Experts of a small language model.
Size: 10 layers, vocabulary 30568, 52.9M parameters.
Experts: 24 experts in each of 8 layers, 272 squared ReLU neurons an expert, 2 picks a token, a sigmoid router.
Training: 324M tokens, 4907 steps.
Below are experts of layer 2 (counted from 0) of a mixture-of-experts language model. Rows are named router (the router's row for the expert), up (a neuron's input weights, with its number) and show model dimensions 0-255. Each number is 500 + 50 x the weight over its row's rms, rounded and kept within 0 to 999. Numbers have three digits each.
After each expert's rows: "comes after" lists some tokens at least twice as common just before its tokens as in all text. This comes from a sample of Wikipedia text that the model never trained on. Tokens count by the router's weight.

# expert 3
router:503501577491473528585538463468470396482506488540419443535532578435492523481497502517445480509453479556452540553460486497539477513494471450440401553512511574455476468450611449540450540496482505544417464423522489490554508402430605541537413450441461465504576466531527498469441572518459493530505405541529546559414514472537576449544481585434438475500439464463472578413563436564541571454506545521433421492556477450567516555492534594486489418511586473483503513472700508541568367514501556395431453456429449408456483580554475570529599546430486443437563542498542547512486491501479467464499511542584517579451478488517436569526475497518520438495533526435466483494523584470567426476589519512541513538397486517511451510518457571497502443478460517534473456526475529508437426560497514
up0:454542476546430521508515459567560639468431471462395477451516539464496494586438463483579531436509527481476547475558535432406506459555602568507449418495530476511419383482612400459479520444482519382476533498553509521477447484483466520528473517564549522498552526516509474518464454529543471546494466498542548483538503484476397540470492572476477526435473471547497564472451611546552492440606523540508526488550579398531520483409514563567476564560464576498422578558552487517460425507542409472455518425435534495482437458466516502528556510504393504467563449484450603419420471627538466466470557419484589486465438543485451475495479450556521415519452550570452497501581526438454491460466548520515499427477516455552428543496585420524579451447523527529585562533470534568474506493505533
up1:466442426516511535418495498506435381521527468407493578571525593576562488586535453485409419475503507405543527434432570539555513530530486450446529371488479537495501542551489474545454540547541462495542563536568497518481434507562492564615447505556549506525541423514559520512559531482541551504548516537494479510460588522519484485430489518457522597479424541494433526419589506538509553541458465495458423475547486492491492562541489512442514455525421487516508493477522645456527492523566521399592539424519437438495567593474490451553514462522484495439479491495475477523502450459558504642520470524450435447494521497495519517517431560474532496625471533455485449518506529522415468536500578458435514523473420581493462456604442511405467655522416483472520566364496502464434530489449523
up2:424495501567482560554517469517407439522481571459433540517514567515477498536522566449442523530528467560509597505502548596487511523574533542400490536451466540521429500617587509616464484503493455487447485460420552478562411446422584558595448588495546391467518497515485501523530539473478490525447474492499525510547553527461555454511483494557487460393478445559560539509539484510561535550529477525445428464539519483519478497415450539480526402449536476489549473502529507473495526546389563544417498423483514427542554581493468435508604466509469495457605469549565482476501430408595474503508556451494420495489461393505468441550419537579433532496577459487435590398500592471542500470481465426485520537482600523392493596559494467459506422541405518498591469436506510494433464499470481
up3:459482545476476548536525495477443586499467497495483523523515551525447479409498456567450502502499551622528442589476487448495459528477458474511457634523475415414571456482567370500456476462413493551584441459508555460481446539541496543518393490477543466453509456491582505486562544507489529480563562547477462548442517566516517595596475501503581499579476577531489494501585560521588423453484502528551565494595553512591538514445587531402501466558513547489495483469518502522481473495451496460443504521525474435499562538515426555514462397578440491559544584467536533477498486470422463500394458544521418478475459552463474548524422462495534517511480489514380562437562479540509493503452585515584362463473490490462503385510477533509586430469489652498416524513449449592584494531471503
up4:471549483527484493542521409498431453430462469464476462509507431519462488428508468568599463526489483472528621607397443508496538594547539486533491489502453538501418515462553461466531507496478497495536498411449555438530523564497522542506435441528472406483483455479467443413455411579501589491580474465436535453522491404469552489484444480533492592516365393555535491523586486553525515470403531495581445475601573541513583499527447556565477442447504479519576648552528489467439504493464550629431474504462611551495515379433467515587472520476492565407512497512391513481531535500416490520537473503502435516607484480520444525463552491454464459543454533447476474517487542550453472526537481454492570459513515538573539458586494485486555486491528491509591376476545465505454431449519498
comes after: " the", " |", " of", "-", " in", " by"

# expert 15
router:481540526464472572488537467455454475485435477458434451541551551506471499479526564538472526477519533484510495512425468471502503482515555557429519512601467551472446471487548488584408600512440468498448465528530506395619428503524530539509488537492566476495502452480468499468474582459474495543558385505543552524478464602562463485425449573459444447573530453527506594465540590592542456428537561549519512488561551424489546565530533570553566466423538416492509495447646488522524499515486503592455482528526501407562544507535586574543431497464485506500483430537550492500436535549518443541531487432558555356487553532457495580462402509495508471471393567470487577519580454303579387461542532502503471493529468499576397513484479477439537467447487455499503515452463542477471512550465440
up0:542520509493540458523487516542547465581459523526445453496553558458547412575467523484484628480473418492508419552556488444423527509420573457506515435452521536412513508402524499427493498483474402475527525494543462480498455482421503564511535517443561496453517569557465496540462389545464459559556489491478522474509467442415505458490487545485465422624507518569571500468554585562481490499610506549511530433562430521504525522527580423445528587445532476486410578515573450429547505500490463501510500547508551503447406501494536491558550526512556529497468485553530505475520433513484436553525376526555480422495558505510492509451480421448440456494546645493526555608550435500556434602458479626460572502531555434481500564494539519414536434551528458467513455519594535482453467609561381
up1:491524556523448497606501499565550432570534497460495501570530495550499611420477506509571509538518456483496450602485430455451542492455507481529500442629511570489553557561582496525459528456494575501548396521590431481583449562526485554502520450405555416496556450578474417458523518485527529552480448483522485456532509539504571470478504476426470578539513467433415464428519438503563522497520523456508448467501476448517485561463532632502467446531523475544446497455534461555446488562478554567581491590506473416458466602399479511591489547460494521477594444494420472496432584526518515417459461438549441443484443531495476503423541429586599365605457548422432529502532388462539524469568544497527521525473465526526461466458498456468535491422494547532447453492435499519526421544563550
up2:485509428526515480460526537485454439529513499532581479506419487510604560528495571527365530534479468546419492432464486465524507495540501500546482445503503516347543487473604478472406547467568516485527451508450457502462544526529468499472537497458432469455509339588498494538455487496381462525374521495519490558624524547488518534439448504505503473501558480541503501569412473503519551449574467521577506503481425395455486583555529488462654582591438437587485446444501448456400487512475506509467476551433403423529517486432530585490549433422480475491540528544565615472475562507448539517526488451506554524438442465554555496432480501495563457488537597434488539412469525481530505512537540414567497439471516445484516530561516506504555441523488453535491559517400432568515552465567494
up3:542558467483457419608513472537432512527559517491591482508416508503588505458500572639487557437463506545509539519465446448647475530513403462475485531516514496533454470439588512476574549569485466557434469505462470473577584429481574510551464532461515507527383496468430509540474443520474483548457608577516529492509498512494493452514484493568546470562470423460497496401528476508537471447515527457415478418572478497599421456585492563489493483435458497543417496448516567534492530532499505411564513469427454456424510508490436474569476534587451512533470532560516521512511510518593534552481568498516479456589436545462522622460594399442481529494569464463534470580619510504499524482461513514455416524575511500427522572433545441488433556537483434451442429362471463475513545543498470
up4:466380461405417508557653491497523405507530493527507445451521537489501479507450459454467498549502620661501599599438486465532427446446428482493471527459462438556469504501496476427400500537522504418460464500480544420514528554403528488510432608539434506441565476483452533434417469505492481488487554516400582512449532510558509456456503550473521449436459520588549504506553507564427615509520571540497438425461381484545505544497545534533602552459535466455477477466565493489539395561498546452486460464468433526461475540527455490500552485503527451491469635499553493507453444414538480486528569589436509510525499512512435515515476459445584495515486488479518536449480490487474504491608557463608483482547481450497597530485494567430531487422515447468497448557460560498541500509447402
comes after: " the", " a", " and", " The", " an", " his"

# expert 22
router:449442427493466540492558504530475472514591432501490444488515540491625510478450523523470542382505571548514490477425473479487442501492511505469399441490422533488526499438473485504466516569569469600517501494569521407516523466485492595551431587441420499477513414428401441459501537506468422540511433532405512569463513504557568509436499582423527458498520489514565523452503472548507527504500537460492496444490480479553621557439526621491535499408508455514419538478653524539480448538562489411575483542493497495528452493498516564547495450485483452453505509477524556626402542552508468572498626561476428380533415486467498561498419453506581459510399556506462519514504494528511464552575578535478508475493496506532560532572452581489558489459440457458493503514428513529505448530435352
up0:466423583457512509489548456406523466536478537466500510480480500500431522474560512551464542416520523510457472490537495493462450512547558584574544490538403462503507512525520434514339529517490558472433397482319527513492545546385513415558432442479552435485479561443510517507513566503517477490481504507434496522508593487518484438608394428558433432439451528545511430513554452433469517477553560512441523494591567492457512539515484533530490444485559486482563531509586489528460456487578447563494511464461429357499538463429449610477476463550477521492527529522487524582465557510489491598410503528607455450580386489434517533510539523474551406526416521533481477487526486500539498529512550582536432510466523515542504423555481574531590487498578490453559484442476466606491446468496601
up1:431512480476522490560563578579640514420505499502468511462540486452513488475351500429532479540487480517539482547494544501475558467559511427516525542488507482440443464493495526632443568561560479536518497425512470552451481515484456534552452490532419507528390463443487445426522651475497452483580454548536473419436462597513475578457413491485471437453495443495479525544513583513575541460527494445449447576409588554525459494407516553541480512494529480479466489483523465634437542496516484500501564411561569527426485534466526441506495554440395497447569533576546446507551500527495443576416524497471495400613451515505534533457536563531488540501420504540579493430542541447447475551596515515478526464471502559491481493545646518448478535473501514439572493507408472511595554542449514
up2:423505571456519482466532467522536533530531473520512490570570430494508487461426459562541506484530481493463459435496565456437490528473464500432521561465389520458540462607472399502518652519442569463518531540547520478491406454454558611489507557508467522440506545489451479507539500461493536521521534521502561511456558518553452478484541514515528424497499484578517534517555456493578419405441539556471532496474491489513491544527491490507567414375518488473436498494544537436536488595530456571403479522506479564371588460533492471543513468489581489378434486541395521520432549498510459509494552501455583491578419505483516595520504403558435528550506492466520457509397524475620513556587549506508568411484539474509529498421585571444616531470425508473405488503373504512563437500514399
up3:485459494435488486509565414543512464475471543456480497481495523461463471454588508465502446478553480570502563611488550513523467559493418404493479514477438489453541430503470398460377516426531468523498549472480481538533537558398449480520524427453578501481567509489573582561543540500565486647488521497401505448451499550505580657424520548537484442413568503419530567537473597461507476496478454533492445423503494466517557490465523559543474534531529545477433452388536474439547477483486512566522580570494512471469526503444550557449424486483486543568547475482410496513437491512525542451448450510435536510531411482569433498533514418562539592529419425554509551505531522479508496521523538502577543643481404531473460440412415536465541531414514406453463492579467568550477441525507563
up4:517421504514534383448518556515485462422503417471464485551566516459487467458471417559528497463465501573527499663512432528546502517535412460487363504521445529471463469517510406588495483442495472543501521483577516542541459505483486581494467495485560440423500508533464413520515585506424453432447494587423533562540528477582410538491501443437411538534534509502598525627579494480552455464507530558593423525560430495542525502507575454553493493444475500506524571512547572499580437504453545470511436492608546535486415525583422514476520519456473469491495500489519487492497470446530455625463552527540514500556474535452542494588440462474488482444425512486576431560518496517498441465500529541537394459577557425511582608543484449401571506503552518550502400440517447502491411562478480
comes after: "\n", " |", " and", " is", " was", " ="

# expert 13
router:537517547481470526544564474505508498434462468512476479504489501563527537501474542624581575505443539557410558461402407545501465567430475547444507462607449518362424481500592383450413481488528436489464461503531520447537565573510580564412405447491421540489446416466508519492466569459429549470508539500509576519536431610574515585448501577451476421506508494508642532530557495482470479535477602533566476509488458480505554594428538547536582477456558446471488498472552465580486515535495554472466513519454515505590486573541522580570474476445497448467475515409474519570494573472481431516541537359514503442452504513496522615525521444473543524515537454443485486537470481388528422497510550409499482492494443494546467484459439528454558515454468482497493459577434461456502453545467439
up0:476446499553433444473537461465444514525441515502498482490556516485510466493465505462505425468470523531593510541445514519479537466483438565385468548525497578534430484527448544566479487539466469504524564511490456560422506548366496504559502483596414543461465470537352486470391554484532430503554426547486537457463544533579541549519547458514529345485449525586539548535522508534513556426510525535509417533635448490513526512555462485621448530366579607605450438410545538627550518519447426460510443473595512435502410589516471454558451610567476541408484463490543438497404529492528413527542507507525511498467536472442488548449500482491452519457403431466523544554512545554519444503447489550476452495511481462424533520506461558485558532499539441509558528509506541501544472507495526
up1:497516525432384469625552417460472473559480490500520488451392495514539489486459512586513570368463505434532453582444365498566488544487473390517493557476542495542511523476551470484530551509496552470493438474486518509579554510465569454477556486486572473495488468550544578505484459542465481462428497480439550532535492487656579442537488541466514463451359489470489523438568476517423479471515483474464466494499518509493546536489511496464548586445506322443467515563537421541421500546530466533537531410334515481517467565504423509564587439484535385496470537555449523525509511524559529514498607564510557472495542464485514563524531499537552446581502522439435450572491543549422492480501484552492497492528461424483520466445412583452534595455482533488512541576464475457497526431459570
up2:433502517438534524488530475562492520464431532467496395516522473524517502562523463545515605445490508490446534441419475513503420576531493557397501506549522566452417435540520457503493413490545504483541486449506474581527574502437471544404483488599499484532435474427476497553468484442500466508489537501422545552516471439590523662506536494573509459408550490574534539473528548525534544478545532544464465412535595518441506531467528470542495574506584499421493557515542421540517498566486462392429516570372560518604497645399528473562512478486583503461514543565510580551451474483531439568507498470477475466420422497469471506537543445533539585463386448488489529563446478498502461455561459509472522524546486493446458573398428505493437476343507539528489455554538479449442544555482550
up3:493406546467508498534482551510449483528561506546536465584485448517543498543488488395524518479433489487455464555444499467508531498503541496531462537502440543501485508437605534516507494509457377513482461566503533526574574424557574466646452432418476455490472494544440523477505519570543515517555562543493589512418528368529499494493411576501662534543482554537471483495470537434531459516549474480519444542566545448525473608541535468437444558480465538516550486587469502540442500532616558394489497453452476413510535436484484477500542521385616464506523526508564456590479538543495502424582502506437498534543590444425450533562490408534491462546561513462429456477471510539593497472506477509487546533506487562452474442432575379502448606431453484391402520447471483476523499486549476
up4:501539447466497494518473488571465505516496430529477537551526462511438476510447467522463393503481486522450503512504477437399411501478529570467510485430483497511516460444590477452467413496473467481477450449581521464463608449466626494428479479426460613424545460552532454545397591523498586541467446425527532502451650494478557477552423581465519489516530547581542530377444510556528455548492577531525387497455484592514551455499591459449511499478437545538433474522543521576567479514490460513584480466480485384448400567452480553532495533542554562571553457503456535536531480576480506505446503479598522470581545508514392520569539478468487486538514501502523516540456542509535445544489429576470486540599408599416480487495372484510564515518489433390529485482446503457546484547512530
comes after: " the", " his", " to", " a", " and", "'s"

# expert 19
router:493475550481431436512616552443508527485467451516429459538515498465548492454506462531484512490477496541423540577470505458454475504476431488471477497508400481405434450540564463549507572541540434500508492543461501406579545348383521512396437538520482567541513540476513451451479540467471549493469416533439531508496594481540545503521524532514461497582465489514531508432618500550494503403512549538516428378528402478566512545432528607501489468466477487505507519455652533518472388575547501553519549521524486473486470528460573504548556426412552496489448509562546516571411507417557472561507576558570496400580536499547405563567478388495486437500467526423422587499513518512494456520469500470600539506489495496554565496527486560424483443503522503465524428443465498501579475564426439
up0:476425505461573443526594549551435514548357430515545475492509453554491563553408523463526648471474519447537618554493508467504545445531502502405440474528458503524419495483524584546525481488544399601513469543481524559565534438419511468412537564539482472521532454534496565494491484560419552479567453478525513575499513501476416469418503498447481489515441458547452689480510549480413486501467598489532442486472475433494527520472550531573445377549449426473501530564573518544493513525584523560566507423521568586521433579521440498504573482368521539501451595556539505495553549394583446484503529480533462495527580427539510478489578416454485491462492563565526564463519513503480486443497481496494481383541517493465446550486518492460466454475506525447489469445509517491489489575480536
up1:502422479510407436562554505559477479547496523564427533537565528470506519450501434531553544477531491530481490472448571495396524482401507413491467516534375444541537386482557478546449425549466553497522567536601518512429564489521501525546510485494467516570453503457534463510510467524547432567475473503460566572551491484496468389434502491498605461470449583530525520501577504393486500515527461528481545487512544580535538451527490532471498419429502410482540510456489481403462489505554454590474501651441487463524520500476524447596459486471596480467625410516490427589473582392481477452424486484569497437568496462595548499476543478463468510458542471496587486561490512518471493610471504591528541421433599516561511488403587520485449487522485517512475544500532469524620478528408429
up2:518436494479478481504553497479543451617540561523585499458528426548414491588496562507536595458537485485588504530498449550514490464466653499572443497436489499501427492511443484587445608494456496565517531520557501364463583443445527532439500493479486451505485448533413525456515469501558561463481555532353537491468557533417468507441479514563504487475602560526523520453513477436573493533397545568538490405567578506453573546484557530453535517532523511454456514487479491489430483475575418475503497474492451499503458526606478503636519583431532506543461476543547464473528509470449491504483505405526492411467428571571516475490509427473498486482482498458571491604468502488513512584524533519529451498447487377453429511510546516521461544464535589430466476578407507513521398619402497
up3:492471537475382555532543487497428472475488503589423510499537494521434456500514466569506515497500422545547579499494527408453518483550482498501461473560471510447473518542528500503464591519521441527457541497542417380494546519412514411578482469496471536531516507540477440505528467520539452575437482490450480481531547567485445409421408517550495459550534546532541550451498440433520586363468459578494461509498488471543512501537533419455520416451507545569569519486487394515489468541514431516494572556485378554496578542511610547493545576531571466565532488538499487610444586546418531577501455414490545507555407599586533583522502468489489584455442456465522520511407588503544488530477530530505504457527349455520426496451546446494502516430516480521648511499446497518507385473563539
up4:486543540414481550433570492544505445501487455444567493458459445555514572546470476475460531501486482564610474520398456498541488607517633439463503496583544459586517497561474404447436504527395463500454487589489528449412559538624539509511541451570483638540493501462583564517386519582425545455531494521501622573445494490581513582493512463477512472500467479444512555531534538544481450513532519477463526556438494435453474470481455488436476489450524496551538484507484531425588524474597492505539535510540462549444408458442428434527467473433538553513393528475502472495397479560575507477473602556448469493456600399396488515520501481506445565430497566577534509455458445424485487432546476488490470450483448554533493463468454520421512575508496472503539436516532519513589457438555484
comes after: "-", "\n", "|", ".", "==", "s."

# expert 20
router:512437476485475501506663509448516482505499430495497439505515529499484542471448501509442566462459561561522572485502501465508428507538532515442460478487447591501471430602471428478344547463558460574479509474522511450566423514536544531528508521526503513522577419433446494466405528439473580573516453456494557503507487596580524527459454500414481436534448449543516528456506578562519438467455565514501423482486461518545519513543566551579597503493566532466406479441574531524507405566470555474532476524477434526453481526492499483536569442361481353485492643441547539555477438504422458492555597532584575475457527500477433503502457476457525430541379595455472473542493500430533456506500512436515546553529455525566525498562549486472548528492469499542538500580417437586469463493413483
up0:447513547420460521488656490452454524446540401510388452417484578486594524450508504545495528429483484494567486507446443458503450549515474612338443458530483505447414528450577455507442508529512543481455468473497491489507466476418538568475485557493550500456471519505487559454391538499458511553562587530444480453531527553557510496454436579580535473458546479456546592450498491502539485430574529538550511471461590468508594584494586458556530504453479503540547480425583472604607465574474485549518494546393425468581476500508519531488504539468510474445554602497610551513503590416487431537419456434492489458548449479460497603518487513489499420534461503428499585530529534465462416528523520533520473515578491544528488490549452499421450529440554504460428517493433471531518424571541530
up1:456494450447437530497546367455514551530458543474485428515432532459499519423608428600519429499491519479491437518487525534487514489461490550526549495511484379490530431464493441491503532469507547531501455459444498476510523512479567502580506543530575428543481525487499585470448413506357404566514414469504519487515473509464563477474445505578531478451450531526494574494546503553564435501575540504538508439476515548471527516563440610459555414416517431485497500490606554466439434546441512615525539541528540494477497429447503524485441428534468466470547573570354493480393523538525544555507555527574538430539526559469418515404491507474465347487430510551499445541465426490571538450598540499601456501464539535539546445528530576509589515501478473485506421469432533530552428490524591
up2:386540553498437481469474448478553543352526590504496502538590487441524491500431499482447580532515462524530483565535487460548520507488463422544518463536503541555441444524531476537498559499427484467445469482632568496531484539481484485506482451556474558486465511551497538468503385484444565571550472540560480513546535573530526464546517481512519489469479616503418529376578479490569439408462532594515525462422537552511644557471540491535536451531477543553532540372536519484483553475535499616574523453504443502500419530523435503589485560473431554493642421473453589528503501523546458552548554490514485466478502579523510584459526485430475485524407473535527453550529522500472512482518493538488396436560505475414508448426408386436522490458548501459515352497568515430529492504505499
up3:497531448475554464560542500524503450652548421496510452527534520433604513580442421471490546500518493521550509556488556551556370508525539527501500495557492560432550434465461519599475562472453461473527447470468543507579531606534533538465490489569465552505578496450443506443473464458467443453543459448527426479514525448534549567485517483390510523392487488415471558486477569539349464506517493540545520423454470530414492550509545504480476447465489460547484445573501495446463405494539501510514521613526486524505541474544460534490518556473619446402457620489578477479491527533464399569453511550543499533456539580575396502464442430473515399478485606547432562497581527414478532572555480413507550477522557524586585550512498539510490547504464442487549523464493416537559458508469449
up4:503532487498459493480471574502548482481479527560503532522462477468592505473440475495477594470505456478516533478472529520477477493451407427367460498542515497489501510433535435490464556483472526447484426487455528470528549522521542563471513449484585574531500445385497493428543508560469549479533515577531513599515472541556514566456403505443512533472512488491445500483485501534463474507470457533498585444529493497361642481459464419432525500434493448472413453462571537492534482541476576634574588506472480534480446494493482472476512464478565481502583399444571532534467499528505471548400484510525551441570487528602545456497507434569544557475406522599599542443453396423414506420525529510496523562507474448484622561602582526525527371415517546523423511531425476579516571489420451
comes after: "\n", "-", ":", " by", "/", "M"

# expert 23
router:504518478396460536533632388454516497584470377427383451555448509437500526560513512526495593540423559579599485562491514483465371510479387569466476486557506518482459502520504469544498461572584397473532463443527471509471521442383550500476504494447432469535520445485433461474416493433482519473497491514372458463484441511539527405445499547506491499550492508477571530441569588515547432463487502591481432454471493503475526506535541490523531500498582469565505555503623433524480427558563590450427518508418497482532458592495386577532445498500522563468523489519525532530443585569538429510525502487492490451495524530498523577454531469447541510497504527446518527620559537484508414489508548550570457511597444538463494467561582592500523454493512522465445442471513485580475446558465516
up1:483464508499462492491528533521480542461534513582486293608518570470522505498474502548441495508434478501501460474416519471494532507539519426483426550538456507392548387536564431532417552507435463550418488482521585564507507562410476519429465518591576534409539353495440460510435616524482582532544492425527528496509520550532485560552430508555530456531482497468430568431522580565523504398440541476505454483554547539523493472513490561516481558531462488505464519454548456539522436598499553530386505538495531496526506495439518422502546515544441442522538545587555459470490522507533485479470442482498440500482482471456409561519398465513561499509504500477482498437503613449529418440558425566528516479570476467509486473539512452509581474514410424502454423470383406452508480591567485
up2:437460449458465510508515469468501415464507465505453465617466535528521527449414560562467531408488516561476517490393496492488515608500536546547491507428407521465437482479499425470432493525514468503405494498483550494504496495452500575522365506491554451381548460499494518372412553481470509552530466559530574519520552584534482526452475602488543429545496442593538563530469458527498553416522537504600475512600576502558557513470530503491511450475535481504543441526538560515566427612520579544515525498458536503566506605502511490479626597430515315511533571501535487540470505466534436491527504492483558411491570478481484555520435484390552488552454524434478660502501563509492352467509534471477528505488411521509567508536464494497478443484467487491520543459439467479475465530465512
up3:376451553527473543492541545613543520493537528467539523472439462404482449533547538482465518556604528596590591519510519581466528578521532494401475480559499511548446530553467431588521491462459411543442397431492541556475537460527511490504534479553569491461557562508391552463504544521535465500567465440468504505469414523537504480526533587513522491511490513557521573529466425581524473408506445527517490524481546457463500477542477487473476569540534424548419448504431541534548481569536487447465466415435318503498461525496451491570504567483489536479516562536567505506513515506525486459561444496384492492548481469399572505543382420542502522503532529545457584460490474495550428423560501480531539512486527432634518537542433417455569512492547487472453575532422457534515428461493359
up4:432500562468454468475548487470403516373523538489416488522497574522487515485489553444446538487474551485616464465473594494358463535626490463506455531533520546502495485559514555547577491516539422491396528603456601461414458441493537509481558497526502492491486540561396521441505466495426533531619629507560519490408444546502557484448520515391524431463509491452585532569563469580452426453560463525504545522497463515486424503486541465496521461470522502509334502440520493470518467509473518443406547543517416545482457482515512438510492507477552516467569471508540438523510488486564527415474547585440601568494530559478516522479518453403441519589502555439485535518485502416498503572510478486536583495448533446553513486450498429475504500516468389484623450499578412515491478528525435
up5:421479498445444603500540553463412492480544489534476483539488521489464492416428537541456552377435454473554562536473495468480473534494516471470427473492493525448431369504563466550456562525511462480392507512496524433538526489510583558514412548472499451503499457519470467395515529516403503485456537584530567560463509565581581561457451531414496435531538463603559523525519466479541525437496576508462452468501523388526594551496554528431576487507530527496408440491492563509469410547454545518518579540418464521479530517562542498529511495447536401445488528526566494539494441514527472548518587411531548488571515536450545521599364321439574531443489437431535513473550456477447407505528543522500511472448479484568440491525448508382591503403557498472505456558483535489496462490479505
comes after: "\n", " |", ".", " ==", "==", "==="

# expert 6
router:506493516476470504539466539527546449490515487520514469535463504476526545519478508509436609466441521585511520557457416451539436513523486518452398548482410491553492450569502450433553557513428488515359535377501506540501493522360500598434456407534570505441432512418529547442482486405482533521579598489453548587522519491559526582466436517507617500491567564489592572523477465480434475469549513501527469439505454520492468625517529515524520561482573515503525495491574503517542558651483446467528598562457373467464447518484400521564495531492559527463476543452556552566428495538516432527481482457539524408501482452438455530566494583500507481448336528424443528536524457510565443434518519517436439471473490520466562585440480523484519460441585507459483463502499506496493455510428502
up1:538530511489475500454506468571510456556644495530535466443545583442498600492445549482599582364467514564604565588524523459519497559519563507536545525479476453543397427490521456452520550446435535449541514562469420494486556544442511471459474453540471512572475541511487455449468524504482488524521449463506505447560473498472530460521533538510512488500462476551505468515620457471494548353443457559489439520568591365436523466569626528503536507520489531524541433446573548586472504595521431516447455453481415494478504495442550502500489423476467380408506511479394459614438464466455461476558489479588415476515413468514521583500528538521513532488530458490491590565473435498530513466480534583518473500525480416507490489482476542480608551443539536506477520566362528453570490487457506
up2:417482359515413515541470504486482448551511534487431516546513475506408483390478544611561560479490543470510506510542462414482536511347501560593551465493430502496522454557426425510518554582462464519467418540500495482462525479561515439476457498475446565529497485511570583554440510510512502517535532523489620423515516478469499494385532564551529462555539506504497549585426527435405539511483563434515440392540492473572452515446515509500477516498491532523488434489485496494598552493487478573540537524414468436428430566427407507539553526497513496496534449474519535460474596444558520556538554608470508419453598538487534519539550404499473532585502528457390487473482508549553495394536594504486556462505598548475460441424393445480498563455497464509512530532502534457411557411473498
up3:486484468466437531503551497587478465578472469518489522538485573424540578577389567543464519462508427555539584499414442467446434542467436525417466525516566458516582450466490431519492524481474426502440518559455504355530478570449519526565513557578639539503462453468472547489525502517516538451456469530517548448421431519592548449533531527471525477444448493515575572486531451557542405489494533481438589495511444452553599551552516508578518419460430413485422607523510491456531441586510562487479532460557475545499457469569522446495431452504533510486414456515569494488478526447486403475434535488551504553475584581389586508444523491542525619475572477524509522503437590527494484414468555474479514506503406388480545526424509489426543500422536509479500458433506506562474444538504445
up4:424484524482500470467481571504552436426582440452543592375512573512471507510528530469531523513473486602532537586443546440553436510553422479406426484467453504512547528477538490432538538436551629522413468393560489498561440504454553537445506411504506528419477544421550518453511525385547426467524512527499554518491556517536495498520602529425584548460577499470621455537515399485499585463563397509497477483388453475477558611516563472594546588473552523519467519517495543546522537573490495518521509533418485506527516522557442572531555578504566448526436517454541481489476516503518514507444510361440602416545539475504459525507462515515469516469480434465438568500495495522488433470555504501459516499475436407489534503537511536602551535483542506509569592601564461449525497462441486
up5:466457497545460542538526505412426450556475433485430523579477575595433552453562490528476495472462523452529533516503542474541523471603476510521370575540440454524462467484546540480419483575487527604491440496522455488500436426550562446491435602438444424467466503551522607517494482470500518520490512511454447523395476494597484515412404532570569496469484443538473542505481572554556413516555469512529399505584495546425480475498532555419509553511494511510427336466495495452552491580475532490485519501418442478478536535415540483422536528496552547534521651465473533482398567478680556490585462586483548510515480523583427479558466419558481545553529498484484536452501544503515462526513492476533493513494533471550486475448625474546420492460501463530428527454454456498493531462484526
comes after: " was", " to", " he", " is", " and", " it"

# expert 16
router:530477445452487529564569500413524481472527482551344484528575530456541482492407613570568520465501522517479495517470514436518383496494536506512460522504452510413444440503573477542475516562507483483439466483536552504478479467423500574504410572477462476476431508454516529420452483512489574523561501418409590541439568529533472518491471513513510462526504553473572538480494583481494545450561495485466509469527538449554527599457536594535611497430473452510523496478660488522502432546536460486461537466451478522526453551517518579488613515471528454502506543455520537564450520422511380504419528472591543351464581515476437540474493495512573370558522503510467492566556455462448452496462518524486436484566461534473517592427561560458598532446500495408505469472419439515532515525352483
up1:546638543461490446636522496474579502515551405473451510494569626422578440489509498526576484480590517535485518494458493481519460528490427506456540629498444638420515468520565460506511477535489544415438502413575537546510491487506521503523461443454520497449493470551586522465532514499592510586521512450428533504502512537475483538464489510526397604459614481494524501448506469546525450510480461472456525524508487417607504562433530476445522473478527543471448415461497541462518393576532454517416537553407553553525494586558457601494531469516491422454537480407492497571450475423558454481480394405545529516486614496489423542427511525455504387530515470496458516520459475485453456513509553479470528533448484566489487516484391477584549453424489511521505509439495402546548557541565498
up2:430556460500415365501507569488447424514505412455555387545450534481555564611468470554486481523515550475554505540482543471481548521450494561488518628546478470470497550464486482516487476552570426492471414534488579504415501489508530499427540541578509598497466477475501450438447512441424555484553478461567499475514455495515521399474492476502586393609477507445447522544456464446518531363567454558550552401524442534562520457571520527530522507512504451606536480511460492548576539515528501547544464435505408457474403468439517496457538448442554503546540548528555440465534509483536496482454588569544417520534464547468492504577401500467501421463537613445433482557422514496511504411487460516555559448562431492474490520553512471431614500526492346500510444486507514568487490462473445
up3:528489446492463447504543557573516557558444476489500516393502474484506572503416528479592512415507495426494514536464549460557370522513473403556419470531554509531530421522540517511567505581593423462515504526504498559521486472548529453522499581511424490488530535486504481508440498529524423493487424468385474654499498459497479504550519494451522472504451561542500546458452588578501485527481478402484484459565513435471451475446561618550529497466454543509545411496577455472476375441517574330489452526491407544478392488433522505514527462526498479525406601526433520477539467428519496586560590439514547481449569565495502512554548446525603451558538494475568400443633446481516474464475432499462491485562551506531438575526523499533509532533470556511527511476427497546551461521430516
up4:506515441453376525488504460538539481481495488473488485526414467522558463544522584536550536478452454478501500499504462545572514467521548641482446555517466470512559505505490464598518471555480484544584557516443650472499550422456528598482400481550499486543509402507497488513483435468441514484536491488551464535542422579509458519424470553528465585491487472426574579496440485530556497420458502553483510539459446517548517468518535526490541443430455535504509574418470507456424512485403517586569460478486561382565512618588516534516434556504496436606541425482494483487490506505626528540605516396525466514583473398510488469453456501475575317529491512476469458421492485459517505401450484448405462466508469482566506440501576530561450500513449542516506475511608524439566516513516495
up5:486494525500439491546537413482619356546490487473394554507479543478472581500477406467511627511428470630450476498477501454494472497449469427474502497497485536571527538428469380526436532478508429528482476483485492499547551445408502545511531451496494546486474503444454471537428531538522485587517550519504550463558506524566576512485531534456571426485522497458502504487531553520492514435496469475459521492479413516559455497564495478561515474445450553495502480405559579438490401499531508589474514479364504563412457549502552577474472568584563534550520471470563536465538440507432451469501483505503465495626497459578380504544501462464450449534490585426444553524585611386562510519555510537534465530498517521534438563448522571358554510526524501539593493508492562457446512614494442
comes after: " |", " ", " 0", " 1", " 2", " 3"